{"num_hidden_layers": 8, "hidden_size": 96, "n_experts": 64, "experts_per_token": 2, "d_expert": 112, "d_shared_expert": 0, "hidden_act": "tanh_gelu", "moe_layers": [2, 3, 4, 5, 6, 7], "router_score": "sigmoid", "normalize_top_k": true, "routed_scale": 1.0, "balance_loss": 0.0166, "balance_bias": false, "router_cosine_scale": 14.0, "n_groups": 8, "groups_per_token": 3, "init_std_router": 0.0126, "lr_router": 0.000541, "vocab_size": 10624, "norm": "layernorm", "norm_eps": 1e-05, "tie_word_embeddings": false, "optimizer": "soap_variant", "learning_rate": 0.00645, "beta1": 0.95, "beta2": 0.99, "max_grad_norm": 1.0, "batch_tokens": [32768, 65536, 98304], "max_seq_len": 256, "train_tokens": 229600000, "max_steps": 3733, "dataset": "wikipedia_en"}
Below are experts of layer 4 (counted from 0) of a mixture-of-experts language model. Rows are named up (a neuron's input weights, with its number), down (a neuron's output weights, with its number) and show model dimensions 0-95. Each number is 128 + 24 x the weight over its row's rms, rounded and kept within 0 to 255.
Before each expert's rows: a language model's description of what the expert responds to. This comes from a sample of Wikipedia text that the model never trained on.

# expert 44
It responds to: Apostrophes and the possessive or contracted s, as in Shaw's, There’s, O'Connor, plus some mid-word pieces like art, est.
up0 [130 122  75 127 105 136 105 119 113 150 107 127 134 150  74 131 155 109 166 104 115 122 110 111 136 116  83 101 143 153 143 116 183 118 115  81 111 123 110 158 157 157 144 162 141  88 125 140 108 166 140  79 134 137 132 146 110  71  64 114 164 145 123 102 153 120 134 139 152 145 136 126  90 130 110 111 135 121  97  96 148 128  96 147 132 110 113 149  97 130 148 108 119 150 151 119]
down0 [136  58 137 131 149 137 148 138 107 126 154 152 118 113 134  98 122 109  99  72 139  91 157 151 151 133 116 125 149 141 102 145 124 148 123  86 141 122 147 202 139 114 107 115 123 130 119 133 138 148 138 133 113  95 142 135 155 142 114 157 193 162 133 121 124 118 146 173 122 147 160 113 102 123 135 134  96 120  96  86 173  85 159  93 109 128 117  95 119 133 111 119 123 112 112 107]
up1 [149 164  97 124 136 144 154 143 115 117 102 159 141 175 147 115 163 156 143 115  54  93 138 130 124 123  88 124 116 136 122 123 134 134 148 135 132 141 113 111  83 115 148 116 144 110 119 106 114 103 108 136 155 149 105 116 188 125  73 133 158  74 147 125 130 127 140 167 139 112 133 205 134  70 135 154 135 137 164 145 153 141 138 127 132 110 125 106 132 125 118 106 121 138 116 125]
down1 [177 140 135 139 144 124 152 133 169 108 115 110 176 124 128 116 108 103 151 176 107 157 144 133 135 108 125  63 123 139 160 114 185 134 145 106 158 112 126 147 107 142 107 113 152 127 130  92  93 119 117 150 107 161 100 136 154 144 117  87 144 126 192 118 135 143 157 143 102 156  77 138 168 107 110  97 145 141 133 148  92 124 125  90 129 153 120 125 144 117 135 118 139  93 126 130]

# expert 30
It responds to: Comparatives and size adjectives after a or many (greater, more, broad, large), plus single-letter word starts like s, c, b, r.
up3 [125 124 120 133 129 110 138  91  95 148 123  95 137 123 103 147  90 147 157 150 110 127  87 117 137 192  98 121 104 137 120 108 128 120 143 141 146 177 134 141 100 122 134 103 171 150 126  86 104 109 165 114 133 151 108 112 154 143 128 131 171 122 102 140 120  78 141 121 106 155 164 106 126  88 108 173 126 153 132 150 147 115 105 112  73 172 141 160 126  83 137 133 131 126 120  96]
down3 [129 131 101 116 163 115 143 137 167 110 106 137 107 109 101 128 115 177 176 133 149 110 151 113 132 110 162 108 103 166 101 186 123 149 111 120 120 136 121 129 127 145 129 112  76 112 103 127 135 120 129 116 132 141  86 152 164  86 148 128 105 102 117 108 136 123 134 124 123 131 165 149 134 114 103 106 117 133 150  99  89 156 194 141 121 122 139 111  88  80 149 126 166 176 157 142]
up4 [158 163  50  84 134 160 127 162 152 153 165 133 133  92 150 131 102 121 119 140 133 121 138 128 155 110 131  96 118 153 161 147 136 169 161 145 117 132 110 137 133 164 116 136 149 144 136 105 163 101 163  96 112 113 132  84 111 114 154  98 142 145  94 118  90 167 108 151 139 135 133 162 158 131 105 135 107 155 114 134 128 134 132 160 181 121 132 119 122 135 140 153 142 126 131  71]
down4 [156 122 103 155 144 140 146 146 127 153 117  97  90 126 139  81 103 108  87 115 152 138 115 124 101 170  82 108  91 105 129 112 116 164 103 117 117 134 133 131 122 119  77 150 187 123 141 156 133 119  76 116 128 165 146  91 125 154 139 163 109  77 127 119 122 123 122  80 126 131 130 107 148 113 136 108 161 100 134 184 146 154 129 120  92 102 123 151 131 118 145 151 123 108 108 107]

# expert 20
It responds to: Short pieces right after a name's first letter or syllable, like em, up, op, w, ask, often in foreign names.
up0 [ 90 131 107 137  95 179 111 132 117 141 133 123 121 130 125  97 196 109 136 121 108 103 101 119 159 133 130 122 137 171 128 133 200 102  80  80 137 136 115 136 136 135 165 135 142  91  75 140 132 128 113 112 139 146 131 105 127 120 119  96 144 133 149  94 144 143 156 163 105 129 117 159 102 128 121 114  99 163 139 108 126 137 144 168 146 136  92 125 103  80 123 127  99 134 126  89]
down0 [123  97 150 157 146 144 134 127 108 112 116 137 103 131 117  83  86 138 130  84  84 117 148 150 150 138 109  96 133 119  94 153  98 114 127 113 147 126 139 128  72 177 159 117 115 126 169 179 205 131 139 131 112 124 158 138 134 152 103 141 168 124 121 132 120 121 110 106 108 136 137 101 137  95 148 136 124 141 110 130 126 185 162 124 131 119 148 112 109 183 144 147 139 117 123  97]
up1 [114 173 124 117 137 134 115  56 124 121 133 134 137 102 124  93 109 140 104 127 101 121 174 169 174 124 129 155 148 138 144 138 136 141 119 163 133 132 137 157 138 108 190 135 120 165 156 113 115 114 140 156 167 130 132 107 201 153 117 143 124 109 104 154 108 119 141 158  86 138 141 119 155  90 165 136 130 137 135 175 113  99 142 123 113 130 158 128 125 104 136 107 103  89 118 121]
down1 [119 127 136 124  89 125 140 164  70 137 130 117 175 123 123 135  84 108 128 104  97 109 140  96 125 130 109  77 125 144 120 138 158 130 136 119 130 123 126 115 120 112  93  89 145  82  97  99 144 109 115  97 145 148 119 112 124 126 132 113 139 124 159 101 147 111 149 106 144  98  98 134 169 161  97  49 111 119 147 108 151 186 141 125 155 127 163 110 145  95 131 128 160 141 117 146]

# expert 3
It responds to: Mainly opening parentheses before dates, units or notes, as in (1.80 m) and (champion); also has/had/have and prefixes like un-, re-, inv-.
up5 [156 131 117 130 102 109 127 138 166 111  83  89 127 151  93 158 149 113  81 113  97 134 172 131 125 114 140  98 114  96 134 107 167 140 130 139 129 101 116 142 108 136 145 129 125 148 102 110 135  97 116 118 150 180 117 111 153  73 162 131 155 115 162 137 108 131 140  95 150 140  85 120 196 118 127 111  95 113 123 136 122 118 122  87 118 127 176 109 147 135 167 130 129 101 142  93]
down5 [111 129 183 167 150 160 111 140 149 115 147 122  47 146 114 147 133 120 114 152 129 119 153 137 131 108 117 148  80 128 155 140 106 124  77 133 147 157 119 100 116 115 132 136 113  78 159 147 165 124  95  89 158 100 127 124 143 138 124  98 144  99 163 124 124  86 121 137 144 121 106 113 106 141 117 134 126 132 136 114 115 127 132 186 101 112 124  83 176 149 147 108 119 137 104 149]
up6 [153 116 112 145 134 135 118 131 126 114 115 131 145  73 128 145 157 118 133 169 145 102  96 124 129 137 127 111 138 159 130 155 126 111 120 115 156 156  80 120 151 100 138 128  67 176 129 159 117  98 104 108 146  96 138 138 169 142 141 163 115 122 125  80 142 150 130 137 152  95 135 154 130 139 124 160 144 108 112  99  75 156 142 128 123  94  94 124 167  68 157 110 119 125 161  94]
down6 [135 124 119 157  73  77 148 129  90 162 134 138  89 109 114 131 136 131 142 108 144 124 122 140 133 126 154 133 135 118 170 144 112  96 151 111 144 126 187 127 142 131 132 154 154  89 141  93 132 149 167 100 150 167  81 152  90 126 136 105 138 131 173 134 136 118 116  88 146 124 166 123 156 143  86 115 135 152 164 102 144 136 119 121 109 117 129 132  91 137  93 112  81 118 150 167]

# expert 7
It responds to: Digit pieces continuing a number, such as years, counts and measurements, e.g. 18|18, 25|00, 7|50, plus century and million.
up1 [141 135 135 120  93 128 127 112 134 156 113 125  98 131 146  95 133 144 139 151  86 142 140 116 151 134 100 132 122 158 171 140 187 113 150 153 146 121 159 135 113 108 163 155 177 155 147 116  99 145 118 162 151 141  87 101 171 104  89  96 111  78 162 138  99 130  94 156 117 130 137 181 118  89 150 125 117 116 106 110 102 127 157 158 109 115 130 141 116 117 117  91 130 134 134 170]
down1 [142 132 110 118 151 121 134 208  96 120 179 113 133 107 118 154  95  97 100 128 134 167 141 127 144 117 112  81 136 138 133 129 114 144 149 128 168 109 109 121 104 165  90 125 139 117 130  94 121 102  78  94  96  88  65 142 122 123 125 154 118 139 143  87 134 146 171 120 112 120 124 139 147 113 119  85 125 149 108 143 122 146 120 115 137 165 151 119 102 133 175 109 150 126 129 138]
up2 [ 96  93 147 131 130  79 138 116 124  96 131 110 114 129 117 147 147 149  99 120 129 103 180 142 145 119 151 118  97 145 128 151 151 111 150 164  83 118 119 144 108 185 134 109 104  90 152 183 123 139 157 120 140 158 100 110 177 150 114 112 130 130 133 120 137 152 125 154 159  94 150 157 135  79 126 118 143 120 133 108 112 152 146 107 139 120 162 151 150 102 153  95 116 153 121  69]
down2 [111  96 127 104 139 145 136 135 114 119 136 113 169 133 111 112 149 127 133 154 123 128 119 133 121 101 155 134 145 167 148 122 119  86 128 110 142 114 147 210 129 117 146 157 144  83 121 130 163 126 109 131 109 127 173 123  89 178  87 124 153 117 101 118 108 140 170  82 116 133 130  96 134 153 125  93 158  97 118 139 122 159 111 120 140 159 156 113 108 114  87 142 141  78 175 137]

# expert 40
It responds to: Past verbs and participles after a subject or was/were, such as played, released, signed, negotiated, and the -ed ending.
up2 [166 111 152 139 114  90 148 109 125 139 144 110 141  95 147  94 103 174 107 108 147  86 147 143 175 161 152 168 140 163 143 151 170 110 168 120 105 135 102 155 103 156 148  94 125 132 130 133 133 118 152 142 142 155 112 130 115 120 122 111 104 148 135 123 147 151 128 164 138 119 152 121 122 151  96  85 121  82 108 114  93 183 104 138 110 141 147 162 127 148 158  88 121 141 149  97]
down2 [150 107 132  90 101 108  61 164 193 138 171 149 174 142 132 154 116 139 107 144 127 166  83 128 150  69 142 108 129 158 145 151 120  92 154 155 137  93 130 125 109 146 140 136 143 142 125 145 136 127 122 135 114 124  97 146 138 155 131 138  94 106 148 123 154 146 150 150 124 157 131 125 123 128  78 121 150 138 126 121 147 116  96  92 133 119 131 111 143 129 115  63 143  97 143 123]
up3 [122 122  98 140 136  97 117  93 121 125 103 142 130 152 163 137  85 131 160 104 111 119  91 145 148 174 139 134 137 114 150 143 117 105 140 144 138 110 147 166  82 141 145 134 155  99 135 139 102  99 168 139 125 118 169  79 149 147 159 145 149 131 146 155 133 119 110 127  89 144 160  90 108 131 147 126 186 105 103 160 121  93  73 125 108 116 132 133 126 106  73 155 114 127  99 118]
down3 [133 165 150 140 133  92 119 133 136 120 108 138 129  83  87 123 110 176 153 131 117 134 167 182  80 118 161 119 136 123  76 135 144 147 127  95  83 140 135 157 143 148 116 108  94 127 121 115 101 119 133 106  98 129 165 154 146 163 125 136 116 161 121  99 114 136 151  76 136  96 152 148 157 114 135 123 172  93  95 134 139 131 146 152 120 144 132  93 127  90 135 161 147 154 133 101]

# expert 37
It responds to: Standalone numbers after separators in tables, dates and scores, such as August 28, 26 February, 40–38, plus later and however.
up6 [146 129  70 130  99 165 150 110 103 127 119 143 144  96 134 130 161 139 131 185 168 127  97 148 151 127 148 136 105 129 149 136 153 142  92 100 131 119 134 130 146 126  68 156  80 127 174 132  92  87  98 109 129 103 120 119 130 149 109 148 130 118 127 106 143  90 106 136 170  97 158 132 118 131 135 134 168 111 100  88 127 143 122 141 144 108  90  83  94  91 133 113 139 143 129 138]
down6 [155 121 141 113 115  81 124 120 135 155 115 115  91 150 141 160 130 142  92 165  95 127 135 130 120 149 156 116 120 148 142 125  90 175 129 125 144 124 123 104 146 142 135 169 178  78 130 112  70 133  96 107 166 124  68 116 108 145 142 144 147 150 113  94 162 162 151 117 113 119 124 131 130 128  88 113  96 158 135  89 127 126 133  98 188 112 138 115 117 158 118 131 118 154 145 141]
up7 [131 154 127 182 150  94 116 146 129 120 114 134 130 136 103 165 129 156 135 134 138 105 162 127  86 151 136 145 146 120 131 141 143 107 148 145 135 115 188  62  75 119 133 130 129 125 126  96 112 146  97 118 122 137 150 158 124 145 159 133 132  79 138  91  76 127 106 150 107  96  95 105 123 142 102 130 150 113 113 101 142 148 129 140  60 153 143 164 142 135 156 141 133 162 114 136]
down7 [ 95 129 133 180 195 147 139 182 108 135  99 169 131 135 160  41  90 114 131 120 131 118 142 119  98 123 120 132 148 125 154 108 143 111 124 146 146 157 131 138 140 127 159 117 131 132 152 132 148 122 139 104 103 109 131 111 116 128 135 113  72 129 117 145 103 105 103  88 149 137 143 103 132 117 116 167 131 117  82 160 113 114 132 133 125 125 138  83 117 142  91 102 152 104 140 162]

# expert 38
It responds to: First capitalized piece of a proper name or term, such as Mar, San, Le, Ple in Pleistocene, Bra in Braves.
up1 [118 157 110  93 127  85 143 101 120 120  98 113 117 173 168 124 153 155 117 105 102 118 154 134 157 155 117 132  91 134 150 117 171 113 133 138 163 138 138 121 108 138 124 160 128  79 149 128 115 113 116 148 128 146 127  96 142 151 113  84 126 110 127  93 105  98 103 150 138 104 158 165 125  75 147 154 132 129 147 151 117 116 120 129  76 155 112  89 175  80  95 109 137 141 110 154]
down1 [163 150 120 137 145 139 144 119 109 115 144 148 156 101 144 166 135 132 125 118 128 137 127 121 140 152  65 122 114  98 147 149 139 139 138 114 166 124 165  91 162 153 126 151 136 172 113  51 116  97 119 122  97 119 109  82 158 109 130 118 129 139 175 110 125 126 175 141 176 144 135  86 118 142 147 159 122 159 128 163 124 147 147 138 102 158 135 112 126 120 125  90  97 123 168 133]
up2 [107 100 125 111 139 129 133 166  94 141 120 114 125  93 147 122 139 143 109 144 171 106 131 134 131 146 135 144 134 121  83 161 178  80 176 154 135 117 121 114 109 137 144  84 134 101 126 163  93  90 107 100  94 174 138 133 135  78 100 135 122 163 108 124 146 195 135 131 141 135 113 138 140 108 118 105 102  83 129  97 130 165 143 101 138 120 170 149 105 138 138 153 126 131 117 118]
down2 [126 145 123 110 108 116 120 135 113 126 139 158 170 128  98 138 133 112  85  96 115 179 158 163 104 111 158 123 100 154 108 141 107  96 136  88 139 114 168 133 112 131 149 162 114 108 149 120 118 155 127 164 105 118 153 129  94 135 139 129 130 109 151 144 130 151 182  81 106 174 128 117 117 169 102 110 122 150  98 154 164 171  99 110 130 150 134 108 108 145 112 126 146 142 187  98]

# expert 6
It responds to: Blank space tokens in tables and election boxes, plus coordinate marks (″, ′) and some prefixes like pre, part, super, contin.
up0 [138 145 111 107 124 151 128 104 109  99 124 180 114 136 109 149 147 126 136 119 122 105 161 179 175 135 121 130 111 143 156 121 190 129 170 119 109  89 128 151 154  92 139 150 142 124 108 159 152 134 155  88 126 136 118 115 101  92  89 100 118 108 127 148 101 122 113 166 112 137 116 126  92 156 132  91 124 120  76  99 171 141 103  96 155 136 149 135 108 118 106 115 166 161 136 109]
down0 [132  91 147 129  90 161 117 132 131  94 142 157 115  78  74  90 164 102 134 105 128 117 140 161 139 118 136 112 142 128 101  61 119 114 123 114 132 111 180 161 123 115  88 100 128 119 138 146 144 141  88 129 131 175 180 115 147 129 103 140 180 131 126 128 125 160 141 162 158 143 115 110 123 126 112 120 105 115 117 118 139 146 194 110 141 140 136 120 150 132 114 113 151 126 115  98]
up1 [126 168 130  93 131 112  89 109 134 128 177 135 132 164 152 134 140 105 119  99 122 121  81 126 141 132 119 122 141 128  91  88 122 102 129 114 173 143 178 140  99 101 140 137  94 119 144 132 121 115 131 120 159 103 125  95 151 128  96  59  89  77  90 160 131 121  99 127 129 137 163 136 156 125 177 157 119 148 103 164 114 116 126 142 124 101 119 145 135  87 105 109 151 119 122 140]
down1 [162  94 107 138 123 106 135 175 169 125 134 114  72  99 104 140 105  77 116 163 119 161 136 123  84  96 122 159 156 132 188 122 120 125 145 139 131 133 148 104 139 115 153  95 115 150 134 113  92 134 127 100 156 155 113 150 159 141 101 140 140 170 166 119 129 117 159  92 137 117 130 133 137 135  89  75 105 166 163 143 108 156 121 124 123 131 153 160 104 138 119 126 129 141 116 118]

# expert 56
It responds to: Slash separators in credits and career tables, bullet points, prime marks, de, and accented or Cyrillic letters in names.
up1 [112 171  99 149 119 140 107 106 128 117 158 135 122 101 117 116 112 117 139 103  61 140 130 148 183 163 108 118  86 104  86 157 116 105 153 139 124 164 122 170 134 119 149 133 126 151 121 123 125 163 119 140 115 118 106  93 152 130 130 141 104 108 127 182 116 129 132 140 139  90 115 139 129  51 140 166 148 157 116 144 121 112 135 138 108 106 163 107 119 108 134 100  97 139  83 115]
down1 [175 107 119  99 124 145 120 133 116 132 137 140 157 110 146 137 111 126 141 135 144 147 143 156  77  94 132 127 127 169 122 147 159 133 118 138 110 128 166  73 125 138 100 156 146 117 147 150 131 131 113 141  76 117 128 127 114 102 138 121 117 125 161 111 167 109 134 103 143 171  98 106 135 161 106  76 153 162 137 108 135 169 134 134 171 157 161  76 133 113 104  76 165 130 157 117]
up2 [120 111 130 172 135  80 126 143 150  98 117 135 102 115 143 155 110 131 104 151 122  81 153 111 148 120 154 105 106 144 144 138 184  82 171 142 112 121 111 156 123 140 152 104 106 148 155 146 132 130 148  98 151 139 192 104 100 147 147 148 109 161 141 136 127 169 119 174 167 130 122 161 126 129 102 114 158  93 108 105 134 151 140  96 105 126 138 148  88 129 159 127 110 138 105  99]
down2 [144 126 121 131 149 108 131 130 140 132 165 124 155 144 115 126 171  96 102 164 110 187 132 154  96 127 147 136 162 138 110 137 100 108 142 105 134 121 158 116 130  96 138 157 157  78  89 128 133  88 134 110 126 140 166 114 109 167 116 145 105 104 162 143 125 123 115 145 148 137 164 141  93 174  88 107 122 156 111 163 152 128 130  85 131 118 150  94 114 122 124 113  93  92 184 114]

# expert 57
It responds to: First names or name starts before surnames in lists, casts and narratives, such as John, Nick, Alan, Henry, George.
up0 [ 76 122  76 111 102 155 131 114 113 124 106 156 118 124 121 127 168 147 150 129 113 133 139 130 118 143 123 126  93 134 115 119 178 114 111 104 112 102 139 174 139 135 128 197 107 107 117 126 126 140 104  89 119 138 154 120 127 114  88 120 165 140 153  99  65 127 154 103 111 116 114 118 113 155  87 155 164 164 141  85 159 105 101 150 150 131 118 138  94 110 145 104 134 118 156 108]
down0 [173 129 140 152 145 138 143 121 124 106 125 166 133 142 143 102  62 119 122 120 125 125 118 139 177 114 137 144 163 104 122  86  94 140 134 144 159 125 134 137 153 137 107  73 147 109 160 123 146 177 103 125 122 117 132 151 141 114 116 160 128 147  87 145 117 127 124 124  96 127 140 107 125 111 160 126 124 127 138  65 123 191 165 144  84 120  63 130  98 140 122 126 144 152 132 117]
up1 [124 138 129 110 153 131 162  55 137 154 103  85 115 155 137 119 150 131 142  98 111  78 132 131 126 137  87 123  97 147 146  94 141 130 117 123 134 128 124 120 112  67 132 144 104 102 127 188  98 146 138 157 127  91 132 110 170 147 147  86 123  98 117 173 107 135 134 159 109 177 131 131 117 105 167 133 119 130 147 135 109 102 154 132 101 143 171 143 132 116 118 127 140 122 106 156]
down1 [162  99 138 142 115 167 114 153 115 111 145 151 158 115 149 138  98 111  96 132 105 162 109 114 120 115 151  90 183 127 146 149 153 156 148 118 132 141 137  78 124 115 152 134 155 132 118  91 109  67  97 123 127 124 100 131 120  86 119 119 158 131 116  93 107 104 118  99 143 100 118 123 142 163 112 120 147 143 152 184 133 139 132 137 107  87 110  97 147  95 118  84  93  98 102 133]

# expert 35
It responds to: Short letter pieces inside longer words, before suffixes like -ation or -ant, e.g. dist-in-ction, cul-min-ation, ref-us-ing.
up5 [122 156 160 133 168 130 139 111  75  76 119 131 135 160 104 166 128  77 117  97 119 108 130  95 132  88 118 146  83 121 143 133 134 149 123 132 126 122 152 100 112 173 140 135 135 152 110 126 109  99 116 149 111 138 144 189 139 176 127 169 152 105 158 108 116 128 173 102 168 123 155 143 160 110 146 134 131  90 149 116 170 146 104  99 129 128 134 170 124 125 147 126 141 131 125 141]
down5 [143 163 144 144 153 143 137  91  96 111  90 137 119 161 128 160 135 181 108 212 123 133 108 121 134 129 120 139 138  95 174 146 109 132 110 100 160 145 122 117 117 128  94 138  92 129 124 123 159 100 137  88 152 156 107 162 159  99 130 107 144 115 145 153 132 110 164 145 125 105 104 140 128 133 121 122 115 144 112 119 147  97 126 129 141  58 109 130  89  90 154 120 157 143 110 125]
up6 [138 148  95 138 112  87 116 154 104  98 119 147 126 104  95 115 181 134 129 176 152  90  99 148 112 133 152 130 139 148 130 126 146  94 128 163  93 152 119 144 136 114 105 122 137 174 145 124 127 148  98 109 125 119 107 127  97 140 104 167  74 164 119 120 146 142 121 129 149  90 161 154 131 139  91 103 133 123 106 120 115  96  97 151 114 125 134  74 113  81 137 110 150 135 180 104]
down6 [133 156 113 157 134 116 114 148 130  97 100  93 111 196 117 124 131 139 122 110 142 125  77 133 117 161 142 121 115 156 190 117 109 132 109  74 102 137 111  88 143 126 126 141 136 110 153 154 145 125 146 148 120 101 138 125 114 112 153 188 102 105 120 139 105 111 140  99 117 129 113 124 151  70 112 105 168 165 148 135 161 112 158 145 151 117 138 123 160 128 125 159 145 148 135 176]

# expert 4
It responds to: Unit abbreviations in measurements like ft, m, km, plus scope nouns like National, World, State, and word-initial prefixes ex-, con-, sub-, ind-.
up3 [158  94 116 156 126 140 119 102 112 119 106 115 139 146 107 161  86  96  96 134 105 112 109 138 156 165 130 128  69 127 160 151 134  72 132 107 140 172 143 133 132 152 157 143 122 108 130  82 128 104 112  95 120 133 141  73 156 155 166 138 179 144 154 122 124 105 120 145 104 140 146 102  75 123 142 164 144 143 132 139 162  85 130 113 102 161 131 134 136 136 140 133 106 127 122 157]
down3 [114 166 148 104 118 143 114 127 142 123 143 146 143  79  77 121 142 134 169  64  89 141 124 120 114 154 127  91 101 114 147 172 121 160 123 136 115 119  99 139 134 153 112  95  99 159 116 166 125  95 134 111 138 139  90 129 123 167 159 107 126  84 134 122 135 143 101 161 123 114 142 142 179 118 117 101 146  88 148 127  84 154 161 120 136 132 143 132 115  84 102 130 130 162 144 134]
up4 [117 110 114 115 134 125 151 128 168 154 129 118 133 123 157 108  95  87 157 153 173 142 147 100 153 119 144 150 138 156 171 142  81 143 168 135 108 119 147 121 113 124 150 101 115 144 143 149 129 101 175  91 124  95 167 106 119 137 152 104 173 148 130 117  83 120  98 151 122 129 102 122 105 118  99 116  80 139 136 140 154 107 144 133 159 131 134 126 129 181 148 126 103 140 135  60]
down4 [ 75 125 115 124 145 107 136 170 104 101 143  92  96 146 146  86 111 110 115 142 157  95 167 151  83 154  80  99 118  87  82 155 148 135  83 163  60 133 144  95 119 118 100  97 134 137 127 117  90 141 120 107 133 138 138 159 131 109 158 121 120 100 139 140 147 114 124 130 157 130 147  97 134 156 134 128 135 113 165 124 159 126 164 144 118 138 143 140 142 113 139 159 139 139 108 131]